{"n_experts": 80, "experts_per_token": 4, "d_shared_expert": 0, "router_bias": true, "n_groups": 8, "lr_router": 0.00103, "tie_word_embeddings": true}
Below are experts of layer 3 (counted from 0) of a mixture-of-experts language model. Rows are named down (a neuron's output weights, with its number) and show model dimensions 0-191. Each number is 200 + 20 x the weight over its row's rms, rounded and kept within 0 to 999.
Before each expert's rows: "comes before" lists some tokens at least twice as common just after its tokens as in all text. This comes from a sample of Wikipedia text that the model never trained on. Tokens count by the router's weight.

# expert 53
comes before: " |", "–", ",", ")\n", "\n", ")"
down0,192,181,211,223,183,221,198,235,208,175,201,226,177,204,170,197,169,191,188,210,193,203,204,188,219,206,226,210,205,220,214,217,237,193,215,209,166,186,205,208,198,213,173,185,187,190,188,195,195,193,192,219,198,215,201,184,160,222,185,214,210,211,156,178,200,206,175,190,192,194,195,192,190,196,209,209,200,213,192,172,220,230,209,199,209,228,181,219,165,183,215,201,171,181,177,194,202,172,203,184,193,215,221,180,210,198,200,194,222,226,228,228,195,236,206,196,182,188,195,213,200,227,212,189,163,244,204,194,213,205,195,221,198,207,164,164,206,200,196,207,224,199,185,199,207,211,226,194,196,164,188,238,204,209,179,187,160,214,218,212,193,195,221,181,198,209,207,209,187,182,196,230,221,200,170,216,185,197,219,206,208,220,200,186,193,206,201,195,181,219,216,166
down1,140,218,216,186,224,204,196,226,193,220,231,206,209,211,221,241,187,182,233,237,220,207,180,207,209,150,208,150,204,203,226,250,219,191,237,204,234,198,180,203,179,185,214,210,193,217,203,201,215,182,170,191,204,223,188,210,207,193,207,223,212,229,193,193,180,203,173,204,184,174,188,220,156,167,178,178,172,167,178,190,206,205,198,196,221,228,179,175,221,185,179,219,223,224,187,238,166,166,228,211,194,183,211,198,193,205,183,215,233,203,195,194,184,180,168,213,199,184,205,192,175,181,135,204,194,202,214,201,194,210,227,205,207,185,228,218,171,219,209,210,206,226,212,190,191,192,235,191,206,189,225,233,186,201,218,168,195,217,215,258,219,179,185,192,223,222,217,229,205,191,223,170,221,210,138,193,215,236,168,213,202,199,227,193,209,217,174,177,201,214,201,200
down2,206,226,206,195,220,212,197,163,180,205,214,176,231,197,209,210,152,210,189,222,194,227,203,177,217,211,164,225,192,239,221,237,236,213,219,162,198,192,206,193,190,197,217,174,224,189,199,230,199,174,176,196,193,156,223,221,217,199,198,197,197,205,199,210,205,189,209,165,215,196,184,204,223,156,207,184,224,241,215,204,175,174,208,206,203,220,176,199,212,172,241,141,233,197,171,213,206,243,174,171,202,207,186,185,192,193,224,197,226,211,209,231,214,195,187,226,199,214,217,192,188,170,211,216,187,189,216,220,212,209,206,183,172,197,215,209,202,215,198,213,201,228,176,238,191,197,197,206,196,194,188,213,204,195,227,166,225,179,219,185,206,201,222,224,173,206,201,218,165,207,211,188,206,201,209,198,200,209,187,192,191,192,240,173,199,155,206,232,184,218,160,209
down3,237,221,200,166,186,180,190,249,205,201,185,216,225,185,168,201,197,216,173,194,228,164,183,247,196,213,201,181,214,193,185,204,185,172,220,183,199,212,190,232,191,186,206,216,198,201,221,171,205,234,195,219,228,209,222,208,217,187,241,176,164,192,224,182,171,224,190,228,216,212,192,212,219,189,171,196,195,240,175,173,193,212,205,205,214,176,165,195,184,186,202,220,193,185,228,222,211,211,208,204,213,199,194,205,202,171,237,189,194,191,220,251,192,164,182,174,210,196,175,202,204,210,212,184,181,182,239,203,205,204,217,166,195,199,218,212,209,165,179,238,232,193,252,206,185,209,166,213,158,161,182,237,204,187,200,216,208,219,237,198,169,175,179,199,199,193,213,210,211,208,185,190,196,213,201,194,194,247,205,209,188,158,201,205,145,240,200,229,173,189,220,183
down4,193,193,192,222,223,210,224,193,199,222,174,203,208,217,176,220,227,201,186,176,233,183,185,223,204,211,187,210,229,203,189,202,192,213,209,173,235,195,200,224,203,214,224,215,194,213,214,191,191,240,184,179,194,229,204,194,160,209,185,193,196,181,193,174,156,191,213,208,177,179,213,208,194,239,186,188,174,188,228,178,190,221,195,196,193,192,200,240,172,202,225,182,196,244,230,178,225,209,182,214,203,190,173,195,213,180,192,202,205,195,181,226,214,206,163,180,206,175,178,219,190,239,239,174,188,211,170,212,214,199,198,210,199,183,217,184,196,224,186,184,211,220,217,223,121,212,200,199,169,184,204,215,203,202,193,200,239,190,204,214,178,194,170,192,185,220,183,223,210,219,199,195,179,207,222,210,197,203,219,184,169,218,218,182,224,219,209,181,226,198,228,237
down5,187,202,173,200,200,196,186,211,193,189,219,193,221,196,197,183,197,176,194,184,199,201,183,201,214,205,213,200,179,206,183,206,181,210,195,194,181,210,223,211,186,177,203,185,236,197,194,193,217,207,178,177,202,200,227,193,229,224,205,242,221,251,196,193,198,174,173,209,175,221,204,217,199,174,217,177,208,207,188,198,190,173,206,208,183,192,213,208,219,199,215,158,198,196,210,204,233,173,211,231,195,209,207,178,201,230,201,170,183,198,176,233,187,189,211,214,187,197,194,192,213,177,179,181,199,154,191,207,188,219,142,176,229,190,220,206,204,194,218,224,228,184,219,210,192,215,250,182,190,198,225,224,198,232,205,192,203,140,183,178,196,203,206,171,195,167,221,200,218,218,210,191,204,218,207,176,165,220,191,225,196,206,171,161,195,177,170,207,238,210,197,192
down6,202,202,197,244,212,173,246,215,191,166,226,187,209,222,163,219,231,180,218,209,218,179,221,204,185,212,222,181,187,190,185,217,168,203,237,232,200,169,198,188,193,246,203,184,170,216,193,202,185,232,197,200,215,186,224,183,235,220,158,171,192,215,201,186,215,193,216,206,214,192,207,229,168,199,196,194,243,180,221,163,189,187,183,208,207,190,195,209,200,200,196,203,196,183,176,216,167,204,224,192,177,207,224,196,209,174,218,210,169,194,193,206,188,173,233,212,184,199,208,200,194,185,198,218,215,199,210,167,211,162,195,200,241,206,184,209,210,256,215,204,176,190,213,173,241,202,205,158,184,227,215,211,206,187,185,208,216,222,218,204,211,185,180,166,216,232,171,195,181,221,188,151,190,211,188,202,207,197,191,186,198,218,198,248,196,207,207,221,217,209,180,219
down7,220,222,178,230,205,210,196,204,229,205,172,190,231,198,201,226,208,195,224,183,188,208,234,192,207,234,194,208,194,206,246,185,209,200,214,212,196,162,203,226,209,205,188,202,202,216,181,225,200,198,227,204,208,192,189,197,185,181,203,157,182,209,211,185,222,181,175,220,222,184,208,169,270,175,212,179,210,202,190,231,199,150,170,210,136,212,184,198,218,195,211,240,184,174,199,211,182,188,172,183,184,150,185,239,201,238,224,202,196,187,232,197,194,195,199,213,203,198,192,212,201,231,175,189,200,235,207,216,170,185,184,229,200,210,205,187,222,186,203,205,221,214,204,157,216,175,167,199,189,223,209,190,201,223,203,180,212,197,246,220,221,211,193,193,216,207,195,233,211,192,216,208,220,182,181,199,208,233,177,191,167,183,203,207,172,210,186,220,214,201,227,214
down8,207,230,213,227,197,149,193,190,218,146,187,219,201,168,218,159,187,237,173,205,200,183,211,227,163,212,192,209,217,199,179,200,210,198,198,218,241,201,196,225,166,196,204,199,201,198,183,218,220,200,228,184,243,175,205,225,219,189,189,198,191,171,186,201,195,217,224,217,231,174,223,231,194,216,181,213,219,220,203,217,215,223,201,209,207,163,203,199,198,218,173,209,193,162,177,212,191,191,204,217,183,211,179,243,177,220,188,201,205,209,217,214,237,194,225,204,166,189,212,209,192,183,180,181,206,204,210,194,184,197,192,205,197,213,207,229,190,160,189,235,232,159,220,154,186,191,213,202,234,225,207,179,198,200,223,201,192,219,210,184,199,178,216,205,231,204,173,204,233,172,202,207,204,167,247,158,210,188,198,221,208,161,202,184,222,225,214,199,198,163,192,217
down9,209,193,235,190,187,143,178,209,172,189,194,205,216,200,200,227,203,210,183,186,188,183,180,194,220,217,188,178,186,159,226,204,184,234,209,190,190,234,155,208,179,203,219,216,210,169,215,227,170,237,181,229,196,188,193,204,211,187,200,199,242,173,218,210,205,197,229,195,178,197,195,211,219,225,228,222,242,163,230,165,206,180,192,203,216,203,169,122,197,181,210,195,202,248,191,187,205,216,206,207,210,212,190,228,186,173,214,216,210,233,224,179,212,177,227,202,223,228,191,233,239,173,206,186,196,203,209,194,198,209,168,235,193,209,196,237,198,214,197,205,209,206,206,258,216,209,205,221,225,200,185,210,197,143,212,175,231,200,229,219,196,197,209,213,188,197,229,204,218,201,179,185,227,211,196,213,189,203,180,219,200,185,185,214,225,189,204,215,165,214,201,213
down10,171,182,200,171,232,186,226,167,166,198,208,197,194,200,188,231,215,214,177,180,207,167,183,237,209,181,211,223,239,242,233,182,192,220,204,189,211,180,224,216,208,201,172,200,206,216,200,190,255,188,192,201,204,180,182,197,222,220,219,139,201,177,200,224,235,209,208,219,153,198,245,220,212,211,205,224,231,219,205,176,181,180,200,210,154,199,192,197,200,236,201,219,185,216,188,212,219,242,188,233,195,210,220,219,207,245,222,210,186,221,196,200,244,197,212,195,183,215,180,177,202,180,202,201,201,203,204,210,194,196,215,198,206,168,202,232,221,183,169,216,207,259,200,198,232,176,230,223,205,191,160,192,168,237,219,178,191,223,198,212,189,199,213,245,198,211,182,257,192,174,199,191,205,193,223,158,202,182,229,180,191,182,204,195,144,179,209,158,187,191,177,161
down11,211,209,190,218,231,196,193,201,197,231,212,184,191,196,179,192,224,199,178,198,195,192,222,211,200,183,166,186,175,212,213,213,233,177,200,176,184,217,171,181,224,201,196,223,242,190,192,172,205,165,199,169,216,197,217,220,203,230,190,240,194,207,213,196,233,169,208,243,223,223,210,232,200,190,180,188,184,228,256,160,221,199,201,225,168,192,162,197,165,220,183,182,176,218,216,216,194,150,207,178,201,176,202,194,191,178,208,192,212,241,212,169,184,195,227,218,194,207,196,204,216,200,214,198,195,197,200,171,225,184,180,199,182,189,177,212,179,183,232,211,146,200,187,239,213,177,200,161,189,196,232,220,180,205,202,171,188,194,184,204,189,214,204,168,185,194,211,158,223,181,230,202,185,187,210,165,220,198,208,194,228,220,187,213,172,200,181,231,199,190,223,217
down12,205,200,213,173,180,169,206,198,209,191,194,224,173,194,210,187,181,198,182,216,214,221,213,175,202,184,182,192,166,233,187,234,218,187,191,203,179,213,203,201,192,220,197,195,174,210,196,197,166,159,217,185,227,216,227,220,218,184,252,209,198,188,166,176,163,200,228,169,183,180,200,199,234,195,192,183,146,191,210,198,216,217,232,189,185,200,189,234,170,196,174,174,215,206,212,159,192,148,198,214,192,182,207,182,210,202,193,197,205,192,200,220,220,212,142,182,171,178,204,180,174,205,193,175,185,190,210,217,188,179,194,188,199,188,212,191,202,207,233,208,222,192,202,209,238,168,224,180,179,216,223,184,226,217,219,181,227,217,188,207,172,229,210,182,176,191,201,199,227,201,200,209,191,218,165,165,193,205,221,171,183,188,193,226,179,196,179,224,197,190,215,209
down13,205,216,195,259,217,200,237,184,235,198,178,182,207,213,190,186,191,181,161,211,219,222,170,216,206,214,197,208,207,172,212,202,186,235,197,194,238,193,235,215,199,222,210,191,237,166,228,246,205,239,203,199,165,193,221,195,209,209,195,203,201,190,204,192,184,172,198,193,198,189,195,213,194,196,244,200,183,194,226,212,223,206,184,202,234,195,235,200,247,214,157,206,242,232,183,190,206,225,231,211,221,199,149,170,202,149,186,221,176,168,193,208,174,193,231,198,185,214,178,192,201,211,220,220,222,219,202,170,190,188,197,173,166,154,223,204,176,201,214,237,199,184,178,224,221,184,192,219,212,209,195,226,218,210,182,186,177,208,209,184,189,203,180,211,161,212,231,185,203,186,151,192,216,192,215,209,194,213,191,213,217,168,194,208,232,205,184,179,229,201,210,224
down14,232,197,179,154,184,253,202,193,226,164,208,188,194,202,204,216,222,217,189,193,249,195,208,208,233,203,166,150,189,217,207,206,176,192,206,196,181,191,168,253,192,231,228,197,230,175,190,222,172,190,197,223,198,192,206,220,199,217,195,189,174,197,210,172,212,179,196,185,197,182,219,195,204,210,227,229,182,211,256,205,175,193,196,196,208,209,218,205,200,218,179,251,193,180,197,213,172,210,213,203,207,218,198,210,215,187,233,170,227,215,163,182,182,184,185,246,206,215,188,207,195,219,224,192,181,193,217,204,228,207,177,162,206,201,214,178,204,197,216,197,224,230,181,219,208,196,199,213,184,229,212,194,229,192,210,230,208,188,234,193,168,203,220,193,199,207,176,165,174,217,168,189,199,226,205,208,207,213,205,203,218,187,227,186,194,223,215,181,173,235,184,210
down15,192,172,183,175,186,168,190,225,205,204,197,139,228,212,239,210,174,190,200,192,193,212,197,187,184,225,217,209,209,200,205,212,210,222,212,192,202,208,229,202,210,205,182,213,221,201,204,206,176,239,213,181,192,207,219,210,202,224,191,184,207,180,188,197,182,187,166,205,213,201,187,131,195,227,208,203,179,191,218,160,215,208,177,210,190,215,176,195,168,219,174,221,190,194,200,195,216,187,167,243,195,207,220,210,179,188,192,203,189,195,200,214,234,190,238,207,208,188,205,188,244,176,197,204,206,197,188,172,172,189,193,207,205,195,177,204,193,196,206,179,203,202,226,192,212,152,192,187,217,188,205,198,200,233,208,176,218,224,180,211,195,188,179,214,193,202,195,195,208,202,213,208,166,157,184,212,222,188,204,218,182,196,174,214,192,219,180,218,191,208,193,222
down16,261,196,232,206,208,211,182,205,188,210,186,183,239,224,207,212,188,205,190,186,185,195,233,225,208,172,222,214,206,203,215,208,215,181,184,197,202,178,228,183,205,190,159,195,169,208,198,202,188,198,218,221,197,214,164,214,227,152,243,215,204,230,187,219,202,210,191,222,199,239,222,156,222,198,173,210,181,199,193,197,189,223,225,222,163,173,212,210,160,205,184,177,201,196,209,180,212,184,208,161,238,163,144,196,202,192,189,203,207,177,209,151,191,200,199,224,213,185,197,227,196,181,177,196,181,212,215,202,211,177,202,191,197,209,183,211,175,221,185,172,193,226,256,219,244,184,216,180,184,212,200,160,211,186,212,186,179,185,218,193,218,209,174,196,190,168,164,198,225,226,157,170,188,218,218,192,186,243,220,210,227,174,164,202,199,199,210,186,189,245,204,187
down17,203,176,215,165,227,156,189,150,209,238,242,214,195,197,200,176,225,229,168,246,183,195,217,182,196,220,212,190,231,189,219,185,183,206,218,198,186,183,176,205,234,192,247,219,168,193,190,184,187,187,186,170,171,179,186,194,223,221,197,199,209,215,160,202,197,187,188,172,158,197,212,196,220,216,210,180,194,179,210,170,202,195,247,168,241,202,164,216,204,182,188,200,213,196,194,199,193,190,177,225,222,218,209,184,209,183,172,224,178,234,231,195,189,222,177,179,228,179,234,180,221,180,182,205,230,199,231,192,194,210,203,183,198,164,221,186,206,187,219,215,197,246,202,207,217,185,214,199,231,252,205,232,161,188,254,215,216,175,221,221,190,195,208,172,173,199,217,209,205,183,182,193,186,186,200,183,190,194,202,184,205,220,174,182,191,184,240,187,209,184,233,197
down18,228,233,191,176,205,181,220,208,210,184,172,204,170,220,194,173,203,231,179,210,195,192,161,206,182,197,177,179,221,212,175,221,191,161,218,208,170,206,223,188,216,204,185,212,167,197,216,185,194,198,193,202,239,214,186,183,217,203,192,178,224,204,221,171,190,184,166,226,204,161,234,172,198,163,238,215,203,170,185,203,202,229,225,182,203,237,223,207,183,161,141,196,152,213,196,184,187,201,204,202,196,185,202,196,214,188,198,185,222,226,206,204,197,181,223,225,222,198,208,171,195,206,192,194,182,202,199,200,206,161,191,200,222,189,191,200,216,252,266,192,206,214,210,206,193,178,193,215,228,203,194,171,174,224,236,212,214,188,180,226,242,210,195,204,214,182,188,208,200,199,173,212,185,197,139,175,202,203,199,209,172,205,202,172,178,167,173,201,204,187,171,175
down19,194,200,228,206,206,146,184,254,219,155,210,173,196,175,197,183,193,182,174,195,168,235,206,204,171,225,177,178,197,210,177,179,188,211,194,203,179,173,178,180,189,184,192,181,160,226,220,218,185,212,231,205,198,194,219,220,206,183,180,222,191,197,189,180,179,181,163,209,206,177,200,226,228,189,180,185,225,202,190,162,226,227,171,169,190,212,198,162,186,209,190,198,218,188,216,174,194,169,223,161,187,211,204,201,196,190,203,192,161,213,211,223,200,201,206,233,206,225,195,197,224,211,181,185,179,218,185,203,203,210,219,183,237,167,181,241,188,191,241,175,228,196,197,174,198,210,200,210,200,210,166,207,201,206,176,183,213,198,209,216,195,190,192,213,184,204,206,219,188,175,214,227,173,216,215,162,234,190,208,193,172,238,196,184,181,216,196,191,207,228,234,182
down20,197,190,196,202,186,177,178,186,179,219,175,179,217,211,154,190,183,231,210,185,174,201,210,207,210,204,185,245,218,202,181,140,203,205,212,181,225,197,201,181,187,212,222,209,216,198,196,168,202,194,200,197,215,183,181,172,187,219,209,238,201,210,197,212,214,195,212,195,241,224,190,177,238,212,220,201,162,168,207,201,249,207,201,242,225,162,191,222,172,202,188,178,171,189,222,207,199,201,182,202,197,195,221,188,172,196,151,217,209,200,179,201,235,188,195,219,218,217,195,190,205,185,183,209,204,123,193,224,212,189,242,194,222,228,199,203,196,203,194,200,191,192,220,200,201,221,193,217,231,190,202,156,160,169,204,202,187,185,180,213,180,189,202,181,203,172,210,185,229,197,218,189,191,189,182,183,171,209,203,223,199,180,198,223,190,181,180,223,199,212,230,201
down21,179,195,156,202,210,192,178,218,187,190,199,194,210,185,204,217,194,209,158,190,191,211,219,214,190,179,203,218,209,196,202,195,168,177,231,193,217,201,228,225,200,195,210,200,213,200,198,182,189,154,222,191,193,170,191,216,208,214,268,205,229,239,186,184,180,196,210,229,199,218,204,162,177,250,213,215,194,184,210,193,181,214,217,212,184,214,193,186,191,191,195,196,164,207,225,213,212,207,213,150,206,228,191,205,169,201,187,209,208,191,191,195,193,201,180,218,195,197,193,232,202,184,199,182,215,165,188,214,201,210,189,202,231,227,204,218,223,200,205,209,200,179,222,213,204,204,173,200,206,231,166,175,204,174,202,191,219,224,164,225,240,235,229,168,145,206,221,227,173,237,217,223,193,188,216,240,219,203,190,215,196,179,192,193,182,238,198,254,205,193,221,208
down22,196,187,198,192,179,238,205,210,172,171,179,162,211,189,213,214,186,220,217,204,202,208,205,194,206,193,184,191,197,215,206,193,180,207,197,165,191,162,166,197,195,190,185,213,181,179,216,163,200,207,221,198,186,229,166,208,216,182,191,201,205,185,229,255,197,160,225,226,215,204,197,189,262,160,242,219,162,223,205,187,183,195,203,209,194,199,188,194,211,238,224,175,198,218,180,200,191,201,251,219,181,211,193,210,185,199,178,204,188,174,161,211,192,217,236,228,216,208,180,205,216,214,195,223,233,201,177,189,181,225,196,204,192,167,217,203,190,178,200,203,217,176,217,195,158,187,197,231,188,215,234,157,226,183,223,226,249,194,186,202,231,243,192,239,201,190,183,236,206,198,238,197,161,175,193,241,205,203,192,174,187,220,203,172,216,193,179,179,195,210,210,223
down23,294,181,192,172,254,251,171,204,199,164,183,222,189,148,163,234,210,192,209,182,228,189,181,199,185,175,175,194,218,176,200,233,178,199,208,187,189,238,219,197,199,245,226,197,197,229,211,194,225,200,195,200,188,208,228,204,194,190,194,190,234,220,215,195,189,238,191,157,171,208,203,174,223,219,204,210,230,199,232,224,195,213,218,213,198,200,191,201,205,172,170,186,182,196,197,163,182,154,236,194,201,235,209,219,226,193,228,182,195,201,196,181,196,212,184,180,178,207,194,202,178,208,209,174,163,223,179,165,213,202,210,208,202,191,213,205,214,211,206,204,197,211,171,204,244,195,182,228,169,179,158,241,212,238,204,206,242,222,172,214,209,194,186,224,207,166,188,198,176,206,193,199,224,212,184,207,200,204,180,204,205,203,184,205,185,177,165,216,225,211,187,175
down24,207,227,195,201,219,196,226,227,202,207,209,209,183,190,212,210,202,179,200,222,187,197,202,208,176,188,181,203,223,210,208,164,222,224,152,208,230,206,224,180,226,190,180,196,201,200,203,206,164,204,189,186,204,206,150,216,215,211,186,192,219,196,220,195,208,192,171,202,206,197,201,176,203,225,202,214,183,191,180,184,158,190,191,168,193,256,179,192,190,190,172,230,176,213,202,175,226,193,225,167,198,194,189,190,241,236,220,230,185,199,184,198,181,194,205,219,221,198,190,206,229,229,200,184,231,230,205,188,208,195,183,191,191,193,179,240,201,231,206,146,204,187,168,203,180,218,223,212,212,208,179,195,212,196,177,183,195,228,194,214,187,171,162,206,216,216,228,137,184,204,232,219,215,200,191,189,209,192,164,219,243,204,192,186,201,199,179,197,185,172,217,237
down25,230,178,164,179,262,169,196,225,153,186,221,240,218,208,157,166,227,198,214,186,204,185,194,249,201,218,192,188,172,172,183,210,174,211,221,240,196,176,229,212,211,154,233,201,223,191,178,181,202,201,209,188,231,203,222,189,195,219,216,221,192,201,207,205,194,220,195,185,194,234,224,220,150,224,209,205,194,192,222,194,202,218,201,172,224,203,175,243,178,186,197,203,188,203,236,203,217,188,174,218,169,179,214,179,187,193,154,192,205,209,193,211,211,181,217,206,219,193,194,198,220,229,185,182,224,204,206,190,179,185,227,202,208,223,142,192,215,200,220,196,168,191,223,178,187,218,170,169,180,146,217,203,199,192,176,197,214,240,187,204,167,193,195,179,201,183,223,221,175,204,161,191,192,213,240,185,202,186,190,184,229,206,184,211,224,203,208,186,197,246,203,207
down26,187,200,202,263,240,193,235,178,233,203,247,182,167,209,161,193,201,189,192,166,183,257,192,185,178,188,214,188,211,217,174,197,193,226,231,216,223,179,185,178,213,225,197,196,199,230,181,214,181,175,205,204,226,211,196,217,195,194,192,207,175,195,228,201,187,170,167,210,163,223,161,197,200,214,201,192,199,221,224,178,155,185,183,223,223,218,203,171,222,218,170,177,193,170,191,193,166,234,179,209,184,192,232,211,203,191,215,215,191,196,195,219,180,194,191,209,188,198,254,197,198,216,184,197,196,212,206,188,221,203,189,227,199,213,182,216,234,204,182,222,193,213,200,183,191,179,194,196,210,195,220,190,187,203,199,184,220,197,205,214,182,221,209,183,174,190,169,191,250,199,202,220,229,231,224,180,222,183,229,181,184,191,169,146,210,201,224,185,222,222,196,201
down27,229,157,245,203,189,193,170,198,158,207,237,214,196,197,179,224,205,224,184,209,212,228,212,168,186,195,182,189,192,191,198,192,234,188,190,223,206,197,196,206,227,208,230,205,231,222,224,217,210,199,179,222,180,177,171,191,211,220,204,202,205,245,213,172,215,225,222,188,191,204,185,193,202,173,220,221,164,228,234,192,215,220,204,196,196,215,244,221,181,205,178,184,205,179,221,207,180,171,188,178,219,175,182,229,194,183,218,177,226,210,185,191,210,197,197,193,189,175,208,210,203,234,214,216,215,202,196,198,165,193,215,189,228,245,217,249,195,180,210,194,207,183,210,180,149,178,195,214,202,248,196,202,177,200,192,185,166,189,184,207,190,209,188,209,192,207,188,213,204,197,187,202,229,214,183,200,191,225,208,185,192,226,203,231,208,196,193,179,185,205,196,137
down28,222,192,211,208,168,196,188,220,197,169,223,176,178,193,211,200,188,172,201,190,208,242,190,160,245,159,211,181,202,199,221,177,216,239,203,217,184,158,199,211,252,215,210,197,168,195,240,199,183,204,187,201,207,182,229,191,229,238,227,166,157,201,239,177,195,211,201,177,204,195,200,226,203,204,190,188,215,246,215,206,193,187,253,170,201,197,191,189,214,201,220,196,193,183,217,226,179,182,214,220,192,203,200,195,223,169,184,201,211,189,204,197,208,219,180,203,220,177,186,184,223,215,203,196,204,217,206,198,183,209,224,226,173,209,186,220,182,227,241,215,193,220,199,204,208,222,158,205,195,200,214,212,199,195,205,231,204,170,223,190,188,234,177,203,178,174,192,145,197,168,171,205,182,203,203,198,187,188,204,195,195,200,215,196,167,194,164,168,199,198,201,224
down29,188,186,201,216,213,172,180,181,197,222,197,205,219,180,164,160,186,191,195,218,207,196,197,193,219,186,218,160,207,186,214,222,199,234,199,229,197,251,203,195,148,223,220,207,240,186,187,217,217,162,195,227,214,186,220,175,187,158,184,208,175,179,261,155,201,217,172,178,174,183,208,201,186,160,222,177,202,199,211,192,215,195,235,226,227,178,220,205,215,200,197,227,194,200,189,222,188,197,195,191,219,185,209,213,171,174,211,207,236,186,203,185,143,177,187,147,209,182,186,194,214,183,219,178,236,214,195,218,199,235,179,237,192,213,156,242,210,173,163,202,203,218,203,152,203,202,201,255,203,198,207,193,198,205,253,216,214,184,204,193,182,223,203,181,218,233,202,183,177,191,204,189,241,188,195,195,221,212,169,179,157,229,174,167,217,185,204,217,221,186,208,164
down30,246,195,213,201,152,178,208,236,234,176,183,222,192,202,192,205,194,199,202,217,181,183,214,187,162,185,215,213,198,199,217,225,185,197,222,221,213,200,186,210,219,194,226,238,185,203,185,201,200,173,182,207,155,162,189,200,206,195,261,227,212,218,212,229,206,173,207,178,197,189,158,206,188,203,194,187,170,167,245,199,151,211,208,200,202,187,184,199,181,199,225,198,199,193,183,196,204,192,219,216,177,179,191,187,211,191,194,195,188,186,211,205,208,207,200,212,178,218,217,223,175,167,195,220,178,166,198,193,224,221,204,185,191,171,192,225,184,224,164,183,177,228,242,191,165,180,207,201,209,196,195,222,218,170,207,193,185,210,184,199,182,217,200,226,204,217,219,170,187,178,209,200,190,177,181,189,177,188,205,183,175,237,201,214,187,179,225,176,201,182,220,177
down31,162,164,202,200,217,211,228,207,167,177,186,221,178,177,218,200,204,211,200,183,186,182,210,153,221,196,213,209,200,197,199,212,199,183,205,216,215,246,184,215,224,194,169,179,201,187,229,204,191,188,186,227,196,195,209,183,213,195,202,187,181,199,182,196,192,159,211,217,234,196,192,183,217,192,172,214,226,198,243,200,211,202,163,218,210,214,172,224,190,224,217,136,191,175,213,182,209,209,170,203,200,197,210,196,192,219,217,227,203,182,179,215,183,193,198,213,202,195,212,202,216,183,216,192,167,197,205,201,210,216,206,178,192,184,193,200,208,205,181,177,186,176,182,218,203,200,193,197,239,210,192,208,170,159,186,229,205,197,195,235,222,191,221,227,216,173,194,205,189,231,194,178,191,190,166,209,192,177,202,234,216,179,225,188,217,172,221,202,220,177,178,152
down32,168,194,189,170,230,200,182,195,155,188,201,181,203,220,215,178,176,214,209,176,159,195,209,230,224,209,195,199,198,200,161,162,197,234,235,191,169,177,185,185,192,198,192,203,193,201,212,216,185,207,167,236,207,203,200,225,207,193,199,198,178,183,168,216,223,199,186,188,210,192,213,165,186,200,229,202,204,198,185,209,188,178,176,199,179,170,210,202,180,202,227,160,175,204,203,151,177,217,181,186,195,201,200,210,177,195,176,220,202,232,206,191,209,192,209,185,197,236,249,201,208,177,217,174,192,169,157,236,194,216,169,196,222,215,185,214,210,212,193,192,218,212,185,229,216,185,183,195,183,194,186,195,213,213,213,223,219,218,233,215,210,177,197,192,221,167,212,185,198,223,221,190,217,188,204,200,175,156,236,237,194,185,224,223,162,171,179,208,201,182,185,162
down33,158,215,216,199,197,247,183,194,210,179,193,202,187,186,240,248,212,224,188,215,180,208,243,207,209,208,232,229,220,158,210,165,216,222,235,207,215,211,235,201,193,190,227,238,198,193,209,220,162,216,221,170,200,209,207,203,189,204,196,200,209,180,172,209,198,159,188,211,194,197,216,179,213,221,214,175,194,168,201,204,238,221,179,198,193,218,213,215,179,215,214,187,176,222,221,216,218,203,192,207,206,184,175,238,202,211,209,165,175,168,195,228,153,206,237,210,212,216,195,197,185,194,207,184,209,204,192,206,242,214,212,221,181,215,209,230,227,191,180,202,191,205,222,187,184,184,190,168,197,223,208,204,202,222,179,193,200,199,218,213,224,213,226,179,167,231,166,218,211,209,186,177,223,205,227,202,264,178,222,193,185,233,224,221,223,207,145,164,196,206,201,204
down34,192,209,199,194,176,191,181,212,197,186,217,196,185,154,192,180,206,184,191,206,211,180,180,197,171,213,193,210,190,187,184,194,198,187,222,192,218,176,191,160,207,214,197,220,187,204,211,205,205,221,210,199,187,217,236,217,206,247,174,209,215,191,177,184,189,203,207,172,202,233,205,194,193,197,208,226,177,194,195,181,201,189,180,169,209,228,219,221,218,182,205,179,210,204,184,185,211,154,209,210,216,158,174,204,228,210,188,175,205,183,172,235,195,202,176,170,214,167,186,179,154,207,164,233,196,186,203,240,153,181,184,229,186,216,224,242,146,227,205,172,239,220,215,165,191,185,151,190,196,230,224,243,207,203,212,185,178,186,201,196,206,194,192,197,169,195,188,192,208,250,224,208,219,173,233,217,217,201,170,197,214,212,249,177,221,192,196,198,208,235,183,204
down35,187,210,183,207,183,143,227,234,214,211,217,174,194,186,161,206,197,176,181,206,188,186,202,168,148,230,201,219,220,242,212,198,228,179,213,194,221,192,226,213,220,224,236,208,170,185,227,187,189,183,179,217,200,191,214,204,207,198,231,180,215,212,211,210,172,198,204,220,181,180,208,212,179,188,205,179,186,188,176,187,179,212,184,182,187,217,187,205,197,206,228,197,212,232,197,222,206,218,185,176,210,183,241,197,183,213,196,189,182,202,200,218,189,197,225,204,185,198,210,206,215,195,194,214,199,170,207,229,226,182,213,195,175,188,188,191,188,229,213,184,207,205,201,194,211,165,190,199,195,207,213,211,213,209,201,206,204,214,163,223,187,223,172,225,202,192,225,183,229,183,210,157,204,225,196,205,223,166,181,212,168,174,163,178,175,205,198,208,215,180,208,207